Experts of a small language model.
Size: 9 layers, width 192, vocabulary 2048, 21.3M parameters.
Experts: 192 ReLU neurons an expert, 3 picks a token, a sigmoid router.
Training: a variant of SOAP for the experts, 738M tokens.
Below are experts of layer 4 (counted from 0) of a mixture-of-experts language model. Rows are named router (the router's row for the expert), up (a neuron's input weights, with its number), down (a neuron's output weights, with its number) and show model dimensions 0-191. Each number is 500 + 40 x the weight over its row's rms, rounded and kept within 0 to 999. Numbers have three digits each.
After each expert's rows: a language model's description of what the expert responds to; "mostly gets" lists some tokens that are sent to it at least half of the time. This comes from a sample of Wikipedia text that the model never trained on.

# expert 11
router:483561531526571525512491496501453521541432427477479417520528596484550532467482496521469468508435471468480518456501401619490572550530527495475527480501500568463508499474580518531504533494509523554537576477504512531474495504539461466478514484509516514525452435455479543497595488551531536454546463527504523476468499453395503503499482498522492484514566562457550533446510476433532544468504546505548469484486489505464592489550497499522527519477560471471482471424463504424470518424509470498568525469457444478526449488471471513507498486492542498493460466466475492522437527510617431413
up1:478569481593430517479478391544563529443456450535532533473516531462615512563554511507501533509541448579454552502497428480474474496567543492465432521517453480529525483549501524488455519561469513503554490493433488502471453565496479425565526506451481446458506527479543522509467484547479519448519503502490487485459489515556501527542533454565512492493448466564432480482507490461559479500551451552456501538450487490480515519517559458475537450475479440440557479499493570485526449536460561463542484479484458450496528518494402483449533478456509439539496529473500515467452532467431413474
down1:495463461470541492507554505523464505506512454499537498580484502512529476548457482455562518411473580453456564484463524532451536419422506476544517530483529467507492546518484472448505543460511561468502479485586425525568409444509484550442513531523516533488478504528439474473459572502468493516490454441479513587502535482488539492572558569539515507503506465494491487576471455514478562552606464491518519504539502513464520437535486535501479516448537542473519562489440513461413494471505457546460457441531482473557560553545488544506554502540472523598569446538536505497536465474543514485
up2:516503482501493497456511496459539519511557441504460469467572532489542468494517520415455440424505541435470542528514472483512500551507461477497522457517472552481510560515440468442444473436496498522485514469565492509563450515497509485491525507600494608502498529538497454450488544473488501519433501565417543483456439477565470493461478504487483430564430525403526541552528476496550468481459502518487477534567537579550496510503502507518476562554461597527501531464425471448581488435447489532556488489518540507435486538456481514534475493471513515439473478429527440410486505466508532550
down2:516569535459518436460479526522535455457452489481501493526502520597549475534439481498533510512511506590514547528581491489453499475495475520447560497455530409517487499485525464511463542549521503511512573455517603488518500472497538561511463545503492424470513455430504422495491497467505433466505444438534529527498436507514504462563507594510532525442498469511516581521519518483516478522446501587549491429481500473444543535446484490533468488558530513491450527492491493387516556488541477556430487434504507485526539519438484439463539554569517537580511498489473566545474435461512522459
up3:442519531512495618487452482510509490479521540523468457492510508567543580462549495582468547474489451467471492515510495503540473467453503499533496437512473557510547501575483483532472475533524462479540527504430587494456495533489556476545536511558473469520543442533589509487427531563524544461568430507537471516449527466538470450511411469591427430485523563545434518487508517510578488530475472504470452624451505458476546427524486509497511493468531506433535513509556515483584482455526493447504499524478514487552482540538460521479458493583475562487550530494542544509480487507531507520
down3:506512481421468409419520521460609467492502477441520483512547455533488535563501530478571508514436499512523501471514535507406499560508506521438496480531466535443432475469522473566461450526433570577522457465534528484539494441483457519466541469458500557463457495494455395546513475558522539457508506468472527489489534497478554420505490450469453464462492496479431554519469524532496536472479479504507564409502452591517467471420497553449526551524457410502504498474532541472426526524494496490466540480550477490519518515535482468544530524461420495520538456536424486493527538495535538490
up4:456529535457535542396428470562563525515515441576486512494534471512433464540544434515578524493490525504456531527521425485412508536445494450423456541476581451504520542455496448572499518499548513542578495502528554509532501495527450553541530503529483447523499525524530526474489447426433541551489503451537449566471518475493509526571445545515467507503503468453504494464541486496570547470535521504512524473551528494523481463494507530597473434471546451570524524454483489527546480473500542508547499471473515456483512437565435501497488600494511491449504491552527534547513553543463576474
down4:538528564453463551527496507504412543535494525518495483495541488460486538492505487523547479549528540491519475484504476507473468490609475458585503546514502576542449502512461516487457380423570525483512520457541483450425500514503539503400508501490527449570499523471469468548557512507520495454455456482404510521489560478518474475476471536577540459532514486547492504506468457478469529520504452539513515489500495475572519515506595494468560546423460470423533495494518549473429452582518470440426512508519473490446490527445524526567487532485469549480490496585531536451538563471581505468
up5:492433504447536482530563467573426535512508528515532528588491505468523452517490438511567468540516447498512433493554444490533571525529528500512469477430455492552492466523486512499505412467468580480444454530527527510561506534500420497488521522456474462541500539460572508478473564440519568472500532524507431575444508496510437540520528550442493494489519479461456540530525450496555537518556519438534513561542465560413456507570508529407477422513483457468436485486484537507512585503493470481510541495483531465554459440517503496484503477541564484479563439510424476498573491457488472489
down5:547502578479483458461477525547574521515416482527524510525535495461544508508457515551494556477482500449448579539516510484480517506520505439472489540559563604473492483431451477526493511515524502531526477495544508490460415487515565550580451558522482534537516528491544526489574554557512450492488561465490481483467438506497505464455507485457533475508474502460622475562452516442525440429534494491487513511460485497465461491483495490517520442550460524469539560499558480460564491444571502458513455508549455550532452538523604534493494446493462456446534563555409459536544488557527510471
Description: Units and nouns after numbers, like km in areas, metres, times; also nationality adjectives like African American, German, Japanese.
mostly gets: " km", " moved", " could", "Japanese", " make", "ville"

# expert 8
router:523445486577490556574491519465436520531432409437501467423524473570614442525455531520520482553480505443453543478490478515493498520458534495492453434464466465505548527507445476522510478617478504505465516459518460469499535497542570517537505461491499518511481450479487485503529531515497519517502500492558527548458405390514524463518512495493512424522454511488530557418448515499543550484492493491498557481433424495484502539516521548486526559452548537422475467466502445511580461476470455481504537495455458485399460491478477543521496521470469588457472544514489532470420512460503522491
up0:498477481554439543465550502467388495553541493536473498457478474477500513488495543435465508481542542467536476512478555523487467437466544460521459439484483518502592528426480545469563505590458524517514529467522493528574564564480556528524485500546424563509535444472433539497527515491467504481497507489497568518501563494540541469483490506532502385500557449532486487502524529445498471519443497486471520473591563457503396543483550545487526506560463544506541533582437484496535537460550453461521538448512444453542477482566441517490532513493476493461496439462486463507546457484437428509
down0:512573529463524480454435461499571444447491492431478474466573472534530510460516551402551518542459515504573475477462410453484468519531479521487498520465543538501542499545513511543435443539456517472380475519517472487491466466521495543489471509503551459495533510433505553525530463518515534411509409510463554476485502550499568477508454480520455435494538467563551394478518501492519576526504506465468541491484502601504441493536506499503542462541549458439497526556513441511444516554529501459456474484487459508470433545526544474438490530513431443521536550563522487508475544532450508496
up1:501443487475525572471509509504447451458538429488468495435523510580509535567454543434460505574483481442488452434465488494495556441508498471517560549562510481483517536533489486492458519528469514492486561536463459480497452426426473526482506438511480533442496522551551552500493430508482497492561525510519488521546442537543508554488479537408590456518501482507440564499466546458535566472559466489450549500473463510615436511513553492477489454435526474536494536557470515526541458499431516488487522503524528513503403467456446428501558561498476539534508483476535480462534554448531470426
down1:501546477516439524429439448477587506533505469465540473549573460510497521505433499539441497507551439486507509511545531575540493451507499513542511511424439585532536469550520538516527477504505558512458512553516472490461464516497478441504518534544547532516504461500469458553405524508543482546457604460447518504476525472421474490501471488510492535470457528462508451532562498492527520451507475480468477444571507531465472490492530570464498468581478529531478457497491507493586488482528426574500496522546487479496561520426440455546446527409512425521507600528438540522486459544448541550
up2:483545515464485440562425614535534490570449522489496473595502547455437460489445401536459535467552413479512515526494465534561542501467533469595472446471426535532464542494518522490546514517510490492500443413553449513497478529530503462504454466521490440492447475459521417499491462470498458480545528469418525539417407497445563496508519526534527439518511514571508445455478521526552452484485522472437513502475497504568437464507532521501478528518457506555535486528533478502462544524462461488524477535517519530464478483457496561539532493503515531504491505417580543458508560494482496455
down2:500511446526414499535484522533466505547504483549543475553540392550475530541515453467517570512505441507474529457464458484525445541474479495432459524533455473469551484420470477469426490448526542576564465498480558532456410485471509463515484453465543507525469507529527498431507482492441575459515507482549562484536561542525507464529506456513468437446485540466489540464521509443507465500549427538436504436607518508474537491468475478476426441472468496447487517501468470437528495474486469507472525510505526531505544443528478553427394481538473549480549606504490510556508486491520484558
up3:559540490463503546529480509501501499496483448489471524543531480473461530513559632472591487613515481486524553527493501451509524563544545446500492432554521568529506517495422501534447492497453467457511433525491500528486526584485516487528411525499505507517510499529543508480550486527545487523501490540474480538479440477562503517470489482513480435466517502554441577459501474554514521563489422485471522474465442499503449523582556463446570566464515496435524465493503538513569517447603511470452464527483508535487382507556438544560494479475486528493512514466465477500512523508403518540
down3:555508460588581544460505438490515479514479482524559532498591506445503520484494595467507537486456464530519501522498560508448514442446541500512544500446447509527531551532515529533455585551469485495600507475475525455487424498575503536486483563471519454411565513527532466468511547480468466517531527514510479542464509459506507444486483480505524504499504555449552536480609489489502450498496546460486565512498521479480586509515510509395473476527501455501442512448538535520500530387447624566562459474489499500484486521523527502466524519461434533541490477528446514483472438532488528531
up4:536472574497463503466449461562571548528440510506463475512432489407542478517465559483481568508546596451475470522437437490490528503569507475507403512414523528554456562550483510525486480532465467468501510480457489506520413460473529458474501514523538541480527470451526456538513459514520567489552550516481533475509479486535496534482495551430449523502537457478545618464477531494479463510542537455559421502442494419512571509509509477547501530450504472480485502497519542526502492526520506461563570492491414554506538451512495528488450468529455486523478525440532499602504526470594530506
down4:482504501417439486467516537491439485480436486546481531512458549484532465506492515518560477522424486474590546543473524543394556492499475472439502491508527495441533510527526479560509542463484500517487513481570581412495508544550548509487472558485499560484526476485446500472484459426491474552466442430538494508570546453469430537527505484456496456526513499557494550550510493419538473423479425564466545507595494505485492472499565544472437483455571495499506486488479408511519506488520502539537520475510508438504528563550458443494510469530479372489517476485492523535501537567435473471
Description: Frequent words like a, and, no, include, very, plus second syllables after co- or dis-, as in co-lo-nies, diff-ic-ulty.
mostly gets: " include", "Release", " provide", " very", " been", " still"

# expert 4
router:556535551486506538496503391431399556526482485432558408510511494460484468475511464440439566402463451520488541497423464552446548508517537513445483547529510549521518458452499447582450449481491505534528496476551449443504542456511481419475479487489457509510506421491498473477489486550484522506469420466507457550488459495433479482551496530489529481403522485496458487484443463485550496448576531532541503522494545462440531506537513507489522519489486548476480478431498543500498533395514514532508497459468459495528433516454475504432473463461535425454497517543460570516449511519475534476
up0:472459493485476477515498439427580501472416499512506500500590503542513451478424477476511456489503497559529545476502480497509498580536508595498459500558498533571551512503507525485448466476501480568455495515544470543564500527504562544444492467504517542519459531517443417533448471473534420505476539527526445505491462486443479442528504547491525494446467486514519484502505487501506442520578501515507518480481578508528455540489559516432525554583431567436467520517550515520516508417494580527470548439411469520490487415463452504509556531475436547506531495548517452518544438457468508412
down0:440497470470515432557493524513537511480440507557531594513550448481481573570517483541465476560506531539464507454480484463491492514578559519476557522487483527414537552510503516450488501482546561527506506536485513467443530419477551449498509444481491475468453528457474510457486537505454521470505491545465531508503557404535552524470498512590422502511457584488550502526461446580449521554439501516499522473502486534534484491479469464576551482505495476479563464548486445438475504572471441492505499454529444549458507549529484568491539530538554441512585503519562580492526520504578483554
up1:550492463393472505514587452470448484511497519524494521392538464482538484443559491480415563499511596508484535502462488431537451472473538515513499596498481536518472506461519477501431456490498493456524496476481487548548477546505537501437437424504520555502526438539497470517475468435479571456486542461505482495574560475476544515506490563530475473494500508520483497453507527438485528469467486484482525482516486468516474486488558513566548462490531464515546529579486465431412483483534501432553517473519469400458487433486555519527492560522538534477444478466397496526478602535509506544
down1:527489481493477542496526483499458508456440472484485567415536463485505530556519549514504556554438465494545440535516466484458488507439581419470523521410558500501486480505485486544499447532485538474507539500485484546500526482469566552475531443515500574452525481582544556483479468520420467526463575434543486485507525491408557540535504499555561448543491529440490533568570518540543446477517452484579463541473507529437545459526476502561448451422495494490482452521550548448460529507494374459471522488513508518497453499527515524527477591474498501565525527418512504504493501534504544504
up2:541565525567489558516448493538561509491469521506498472537458453492532490478527405491417475532505496557464500563491436525564446484540516397468519463533471567523499498527423535561500512497463502541505444552482438474480512521494447489482502470517454576550491471494495544472454512514537530459487483535556557542571518528478496513578459528468436575483511504519573470504473460485517495463551468514554497604578499483475517455554588510580476469486420485497520446433444465511489560464554531532554478485516481470470543481568516512488452471524460445525535498474530487500430481544454449558
down2:534501487484453496458529487608441550476486580456501602504506499466497458499555507514533614467484532453468544515572496509518566507472528532491455574517479491533525531483543494476552494526511540513495512500412527482423459488542495455470438502557516490443436522513515515507468494525482573585553555558480518505478532475537486576435539513572543502455512564493516621524533465532433502475538498489474510493430493558541537543525542557419510576519524488498471484501513468516496535508469472528561541505429477523477549514466494481533561505493482551496468478436480469460439418490543479448
up3:511489486482490528553445495468468498461528510489522498487550509501533530482465480409518531437506546523474568544527474484542526435511483487495525495495499409557453483491485518468497542589506578483554478541525517526444531537510454538419451503474453490485462431426497522478561486484491422529411472491569454555444513557493468450473562532514505393453505449589516502487549561517518539482581441484504536479476525519449476474572510434528477554512466552512446481441527462542552524507520555490470564516498388517570491502446542503495468449472459487455471480470513432504487531473519499568
down3:523466479589533496402583493527527516498491509579471492496558466554432513529529473569462530539509486527501458458427509472522499538517530528540468472500434511444486490451484509544563423493501467496499516467473510565446453474469521510493514469521499535465551511593524499548388526457524535601488517550504454490570504524546528597490472548504411503476534497492538471548501512544432493545523483560513514538538474469497555600490510536543507498456461555560470526488518478509439475568479552445540464525532556494491448488494451506532468469553536468525497551530495583477499514512506402466
up4:582523517523444491521626443496522538467374535524467442504492498529536453479465484516386534580431444519547577425491517522504515490475526542536514524498510531509538483480506533484446523484499508448467518529433535487517507541502464529491527495473545539549454434471504525463494522509516491485487446456505475502500506422531442426522437583506535499460503470571471437523484496474467489505540492434575512465529524520432439436456521480558524500556510531429492463504527461540457476546429510465485535422446547595494444501564530476506521539498427495534489499527540516505467490479534491520
down4:485483455475536494510506495474501584526551474583451495479485517500483481508503562501534432535556490525449440489532530496504546418443523449474447506511519493537510502523493530519559458470470508631503490458476540557514515494498435472478460584448463497448509561473517497488580497491498485555467520500450456513596441555545459465491439503547514444534488545514446490522541465522488483499518534470525461425531506497507512536534427451438410481462471533517449506506510474503471444479502411527486440533529471491501484473491489575554505498477603500434524561548492538423557515464407508580
Description: Second pieces of capitalized words opening infobox fields or headings (M-ed-al, M-il-itary, L-ic-ense), plus coordinate symbols ′ ″ ° and bullets.
mostly gets: "′", "•", "In", "″", " inter", "Species"

# expert 27
router:498495492494474516524485534457351518548527455494439461492519538520543546463484539451444451546519483482443556509446445484495511529495513501474519462435474506469602509522519449526457500481454465504478518490554477482458517477539566500535477530454485496514496460472469562465552464442498523510499489481443440513489460499382509495525522481486506441487422469526531485399434418510520602502496511581485536536515512421412478518534493546477451531502560500474473537478484513519514506403547511446547532476492521458461505448459455506572546515560522514465486556518504482515471510506544498385
up2:519438526503453528473524494531485546539567556483513465516505549506506444460489626426508531495538521448458532560514513526508559468473553592561515522517477487487505520496559541512479470606544495464510465471553479491485540479498451388512502519447553567546482563554523486472506462425448540499555493485561553488481521533491515497467476576490476522470501444462520523461451484543605519491482484511476540536489536504409474469532554544544502567502536548489463492468456486472548481535463519534506477540491498491508485507492451519479395544508511459587478464481540458459591586523458489487
down2:398516501480481494496546514454450472524417478587516470466510507515547556566486467503464487492521412514531440535458499536555487514542536519514550441530495542459396463527473461473501549553498452532556521538570515511502485454403461532502465459504439538451511403508447491452504530545471512452499490519509498478498529568518503503544439443445521475482391441460507525531517528476574562505518525553449480498452493443496516476471554544590456473555502491495488521532495567526493474470522466500468491490474460505479506496474491433511439510428514506592455441478537530484422480549515480435
up3:469569538534474520450413474496512516520486564518484425589467469552535500487525443503533475520499530508492535480444511575492481529444474511480476497502521527519473454571481487513500482534525548467564512572558517558508499537502550432490479553425525510469486565578523609429626502495445513521483441518451474505535553527556470505421498465583520532450547464506431555447458499471459474496524482477494479492448434522530488507465479579472464492562508482465484509521516469492518567422574487471480499455408494501508458511545471505544497508508472456522515425520485489548558456472476474442
down3:505486437426479525513485511549408469507511483434487554475447487547534487489504519477459446460503513461520585499538432526476553470515520475496559557542482480443578551546448576537538481501446456497478442520513471498440470446522516420500551535519479450567534496441464435497453500519555462478470531464562460482497515540450515547505470603456541506525500484506514468547537499511478494548522467500532433604569542531515515524460457539546508446526456530498509475462475552476535477551548458523521472475557477468474539549435502588461546495512535476447469554557428500482469541548521448566
up4:539470529543500539540493518526425484494454512517497502479489500476536558542454551486556513482520438583454468485444508528486484474500523546511478407530445495513540484540562498503472456576526524551459575532525518498507456490524556441493432520451486478480487471495521502466509511548519543459490540508494479464502466511591410430430552500525524411477521572508520517475409437528537403542486566521489532510545522420478486552464508502498502501504519477554488545427466475454473492505448570428452490485507483484542493478499519472624536472560486524612523541546559520479482426479462494502
down4:560556503537497502488469587563473520499484385493547514468431560468466425476484511514396590541471510530469515452467478457539474483510511547450467528532497509564507478546454478446515441412464546509499411549564477450537510512494529529463497492537545465479459539521536548505512489444497486537456598453437522517515514448542498516455473496527442445591476520506539514556484548495494452539568448545478562481500488488466554481552536496548542536482492489470561512538469479447553527516519478494532521466510490465561429529487483476482538482503434435510545419532503513495544476488586538487
up5:573470434511445544504491489497465464574556516488493470455532497510570535533433465493438493474476561520512459523555465509513476440484491533514594537516442581430518459573542464537497517499521493483473552498533517514580495405513577524421496504438486562599510521433585464491478558510458461411477493487476440506454549497518492473506505537474578549547470508509507477405477537490523481544509473477500516535477484528514519529551518447541441480454570492497465466531486423504478525478482521502514467480482598531516450449468482443546481554523455553472497480438500537462458532503503440484
down5:512457421495503467489526535504489464448444478490502522520473491619498473507514551553437502461526489498500434536449497482504484517518499460517447504452490479569498482552469522471460497558382464504506543526484489523469522512503446464552470558525558491415536521465433517483567525503439461511469521455536485429456475525515508492509385541498499528537508481510569484521535454480509499489414490408516447539472494493449547600504549452509487504498491584518493485567486573519490389551497478413534492541483418455449526577476517525515508475470520509522534503494457531515475453519424471441
up6:500484481489465508460492491501436490520537477513490508477501460487449437511522435484454480464549485531474504572458512484529568526537464470553503502467509488481539408523514495545549465429512451530457518453528549423441496536552422533484568571466578419518441470491473544476510535497518481523477453473547527564469429457456506531535499553473439498443527450449591466469531542440467469449539528439482509551475469355556462466552550480497500529546575491506439525478500490526533514544532508449466513577471554495494516529518456527499550458520500567449503527475476440506534494522451562533
down6:489523520422517487496462508411434487499481479535551576502388576502486518522556515469466526507447515506467493550499473493479509537438543508513434527445502470539506553560538523491469444506471456513475579492526550482499438492481500525528474497456504495480482493470519506518572505493544537485531495523547454451534482448534609474527406473467559487538522496437494493442480555533505517563479502510488569572557523431599440596497533497482477473492527527406565486505542521527475507558476530383489480516454437471571552473444529492463500489498432513528508464469529456498512470531502549476
Description: Separators after a label or cell: table bars, colons after infobox fields, semicolons and commas in lists, like Initial release:.
mostly gets: ";", " States", " |", ");", " one", ":"

# expert 7
router:514504534493509498508475518496490531547534455454446468505517499480598493439454532469363476578476511505454513514476396533524517481499504461497525469507422532501554489487495465539476500532564471458471544515488480435482492553536533462504490537485497511539478506477498533501519518492519523490412503458448415505446459513399488477542491476522542482483468478503487483440500492490602567506508501551449503551538519438409459550535505525463451535559503505531503480517442540504510422444541442375540613476414464450506453461485519516486483416514511427486492478486501477515496501540517513442
up10:406514484494555474606473499506483531494500540496502463493464456521485447506456555520506510518526493496504491498404494472408569497512487493463518510494487440496473560509489557503437449521556573530565509473491461552459544552502429488519485446516474505429481535426532551528506466497470534484468558562544432467466487424454516475480445474566496595507446464505525501456481523512526580445472444453527519450502520520451406535470448441462519513529523504453510430478487554459496519541537421426519480470551499510596498496566519519478476487454501479541464546468425490531527469567483534490
down10:491573515469510595531522501528471491494486475529459513504518530525486466534568510446417506474517533512428482542508496468508402472513463533534493468568528550503464436563498439557586521517461488554510469444494510516507530460490546608571507570519487548553518481568498447503533468425560501448517431419469522480584433527490505473555533458490451399515512516471449496515512422459472474568479533511518558502489540482527480492448507492521435462502466516514515527435565503484540534457470538549535451528476462557510517450489512481544492432486435441539521449537487461520518563515534483487
up11:492452482474471580502490532475559491566473444543497506505493471456525494503622528464508514583509536496474529500506566601550518552589550481494567407527487490466538481467525505518484528461510472469520595533449450493508467579494526622509512529522553469493436524531513438533559456476576539475550543507492488545470550446480497489519480501542525442480498509491453554500438434472457501501488464501477533520459522526520528492404469503546507525500441469528443500476497510548450447481481537467530480484443569501523527508498504472525560500487571413493434428493474509520574494442479501456
down11:513513519467541502420519552483447489469545541486494492433508530534503437493409460439541516435466428500526511492503456466472518484469437499425499530476522522426478522586487482529537481496543504503482420525469512521493518525557468439530478501461532515484533465463600563481529546396484525488511483466538487484565504593497487468546543500560561574523483499506499440504538533475600499486511484516543442477533558458492434492565545493434531496502544469442567511462484464540504510497518536547446533494528439522486483453528533393490417454485503545453573547509528458515480498488552564476
up12:489502500429528581494470526519456510535530451547505492498485494600520463524509503532585486472500504486459468465588467465503471479470434476519514507426509537511463482486528462524533487523500483432454481559512513503484413543519474461502509460464411472530450493451420510515431454448463511481398498501507540484508439546463487536504511497482456479503522564377499492509488517431521514480469543501557438535479437492450426458491507465439482496577487516566507518509454434492479499500483443416457449502423520491512444498465459477568522434540560519491456476513565478581516544553480487574
down12:520515462535461474464506427561457508494522520408407523566494500511440524513466472388523557542451456484524488487493459458490461552507491603514539498533411548551487505543451474507406529454484562501467462525463433528457512526509507508495488534537526509504521511482493571481509590550527548457512503551487552489494483503513520539513468483481570526514476496561537457533537456527487520545547448498482538544490452526514564536485501496546483486460526504517490501521480533533552457485481522536552554488525545513475440595466588520490450543465529537505521377513461544534499506463421556595
up13:489557481487533494466470439516500463461539476567497447514495534540478500432493543496431528445472488459510465556422475496495479454533466540562578514553561531508516513535417519476539513572548575527518419554547486490547463533497519545457479523544482476507529516387497517496542519423535577464444519525476476452456576487496438545512522496486530519520537495516553491466535498493532497503538514455547426507530466509540503471548470502533453538558534498505454472444454437537566489572555397385500537508470448463520482551458466499452475506513470454495497546473503558501437547550490480547
down13:435437560524519523463412528471508559542461460463470580482543471445509526517510486483510511583451519543506421453515529549465494476463477486467482487453457536552527406493486498549453506464476402515464470415438492493477551438495443473471495490495550517487441480545475532498457449518491471487565480472521570510428444424576506502460500481461549492513500497512499602505487521509510511567454510565489507552501517518523481514473501531523504444531532457559479549545543533573461558446485536587557413493485525501510458479498533511513495522546494536524437470433509461500558471416566510515
up14:507527568483609532449506468459535498520480448522501448502498480440469490450471415500439521417504443536506500489486542547534452524533492529480529510489449515535497512508458571532502558473596483469433468508437496550504433489480518462515501478516506483537451509479521563473433506584460508525515566474427446489470457487498481428499439486526509539496463440491493482555443514481539471485449510584443590529570536508465549540514560515485477481480459470516481408535503550538457511445528473440555545447492447484458482498480519616568516444450456508574524518534492482544489497551491492520
down14:471472491556418422545504494469517507510445451431488511477605497469538517542540514512463454609604504472519445516534524461510574474502478473491456489547481466491505498450542495486455451471457524527529553513510483510525489462464526545469457460508516470455397558513464486472532396471533503560535480539539546533527435457527512525470495512410489534495480579511463500541520536459534491426466544467520499470430444475440455484505458530507516492455524480474573523432563436479455546490491551524447534539500452522486525508527477474400527493480512526443481519518487481466419482410518467491
Description: Line breaks ending table rows, headings and paragraphs, heading equals signs, and recent years such as 2018, 2022, 2024.
mostly gets: " the", " 2023", " 2018", " 2024", " 2022", " 2012"

# expert 22
router:498458495527519524528441530471431441513511481459495533460529554501535504511441535513469541592477508443496475452468447480452550517480602496440538390487485504471571559536497484502510519505517462511475565427465448468477520498549540491504461502471528535500478469489548556463556526500438505468479495532504489544472458466400475508516518528499490429507474519553519502461551526504538599491500497569534510500474507514485505504550520534519595520448516527463476535438465563448537439467539415435597525479454484437514485458477448486595498473538516423482544483480510505519423574511525463446
up2:490545472497510573453547538529511457513502457491494552467572518475516516526450504545518475553522487537506510511495517533511500475535449463465460435481583453414496461505463543546466522559528552484516468498476480460427463475496541504524549472510470477458427557523474521482534437516541452557409558474515420504549533466447541500501542627519489557508574523549530512594507493511464487480555570497587458470483550501547478385487518508507505500486507521508494420491423513453530461478479488563481546484470518485491559497473469460505550498493555448412406473518498473533527524458479464547
down2:500525395503489518501497478512471490452550459440485493513590409570517550412550504448458550507543582465503470530496560469480516561444466476486529439567498448595509589513484514454455448455493462487518476546525489475531553563474511456481499600460571499495507508487466484577482442549457541479551557516515580540443486519524537419530540499399520498481515487498496465416524487516446503524503494468430536471481516513516506438574498487464554510475525462519533535523484493526499482519527538527485498559440469478468494475525502542574490534488491507528555505513450575527545470465470461474
up3:446500444485436543483429482491549485448464415560494520495499479466462479578527532529524464510487486484539538502501480556609512435545530458461426481487506489489451593574507571502520494509494456466484467538502510470487433549478531460468483495428451475529461496490562512457525494435507468515503485484464463484497509406439471442613524466523509474523497477520488567460458468497478523510509580567515469510431506574512485512534524486526549495561601543562445516535543546461524576536483513518493511482514502614469521497491444519490428524502552488461473545484469510577473481480500474557
down3:465525548525564481431470494539534432524506498553551525475518467439531465461490511464519478518534460557505508510517537454450502446503508478565508487455485502438626510421486456492541478538485457468517527481522481479548492544514478509546504520450514535577513552535555531482487483512482566520575474472507529485529444524559510493503529534562426461539460552501502419528549528527519476525598468462426562523421548486529560496478502539385474574441471485453518475484485446434468476485481549471524443504453532548467572479429529431536567461455473463516477529530535515524545508526498546546
up4:444495398473572489513528483503473457488570462524539470443533480487509450571478495588486529492475481476470566426554570502491459593526563491460511499530474568461487500488488494522522439442560490553532472543471501475544509485466461524467512504441568524494498496522414509435564444457486480494479523505502523547501475476534469464537513543459544419464496527523484544450490545519485592437465409440498453475486574503523465465555532393468465566455510564525464531497558457474451460506514488471480510447524554476460480463460527533541479409498528447479451483519512460506523507440532498504
down4:543551504442488534529552484478495541595509530470443598506549479427490456485485487458543447497497522474570467543545542535567517528474403509532559530421539549478551472509567467475504470522495524527492500562562492550453545511487532515496511478496442461405485522450482537539473422503587529494519554501510539473495522518493471464418512433491496480474486546511482524524528531480473488541527457509507605468551401524500533477489543500530593448550466472463496524520477532534530521526498515599518437520491468518535437505574500525504534521508550403523526490473477476485524569552531453505
up5:459492533558525534461508402524526443520453521527427462510494559530513501544568459508517523488484496459459524485514516466506526496468514477528526521486526480466508480548521486434521506536487514506500509454427493544489564533542482430362500482514553510529520457490564528471503491550461491525463449514494471498426460457550518515548512436445523521491512498483479592559542463444576574501525484472544558574430465550501467433525474479501588603481539512490530472534459488508593498469517422457484476528533489502554541482525465527473471533511543536492424477472491462554474460522404429557
down5:488558537496477500552611452545464475566500445490533458534542444520552456462479438466516593477468456474443520517450513507508538496470505470470504481505487503485454455498561441560573526551445507471575542480560446465531449479517523465570554489490511550537492482513469519489501602501528480471543499495470528505464486488456478479510464489536591550521472554549481526547528489496547567467488492473501525491442492466567534443403473524546428482520486549573495472461483504476513488341525491539484506593528443461511486532511532560501557500493469490512521471478547558474551468535528523503
up6:467496482467478516525456485524502503507529486459471551442502493518557496553470538482492451509509419398481496539527500397557579495557499496452547520484479430451496489513454451505550537488470463452428407473462463444481500462518411486472431564549533498463322527476432535453468556488505419540518496535496480502431479540461557575502485480505462476483484503477488520506529475435586513465585544528538513532477462459498494494544438552509530512502486574536477450513474529460504503485541561494509573512496455468486496502505488535547487484511459564490552538486537495532475524472495510484
down6:507541469562514482436502434512492495493452546481501488513524486500491464494507459501475454524541508502536514478502483586485487467500472478454467541523501542502518580452560599525451492489452516528536599626523470541504561449498553504521500508490496467557589478519517513489531505512468626450557536524502511494504473466500392503486518540480519550492526567477463485466525552474481508468439517491445548438525530545527509416466517450504437481479527524486522589483567476523533499499502534482505409487488488537435508411465405522539450497445525523538434503535469544566550494562514513452
Description: Derivational endings finishing words, often in infobox labels: Academ-ic, Curr-ent, Institu-tion, posit-ive, discover-ed; adjectives like early, former, public.
mostly gets: "|---|---|", " released", " early", " based", " major", " official"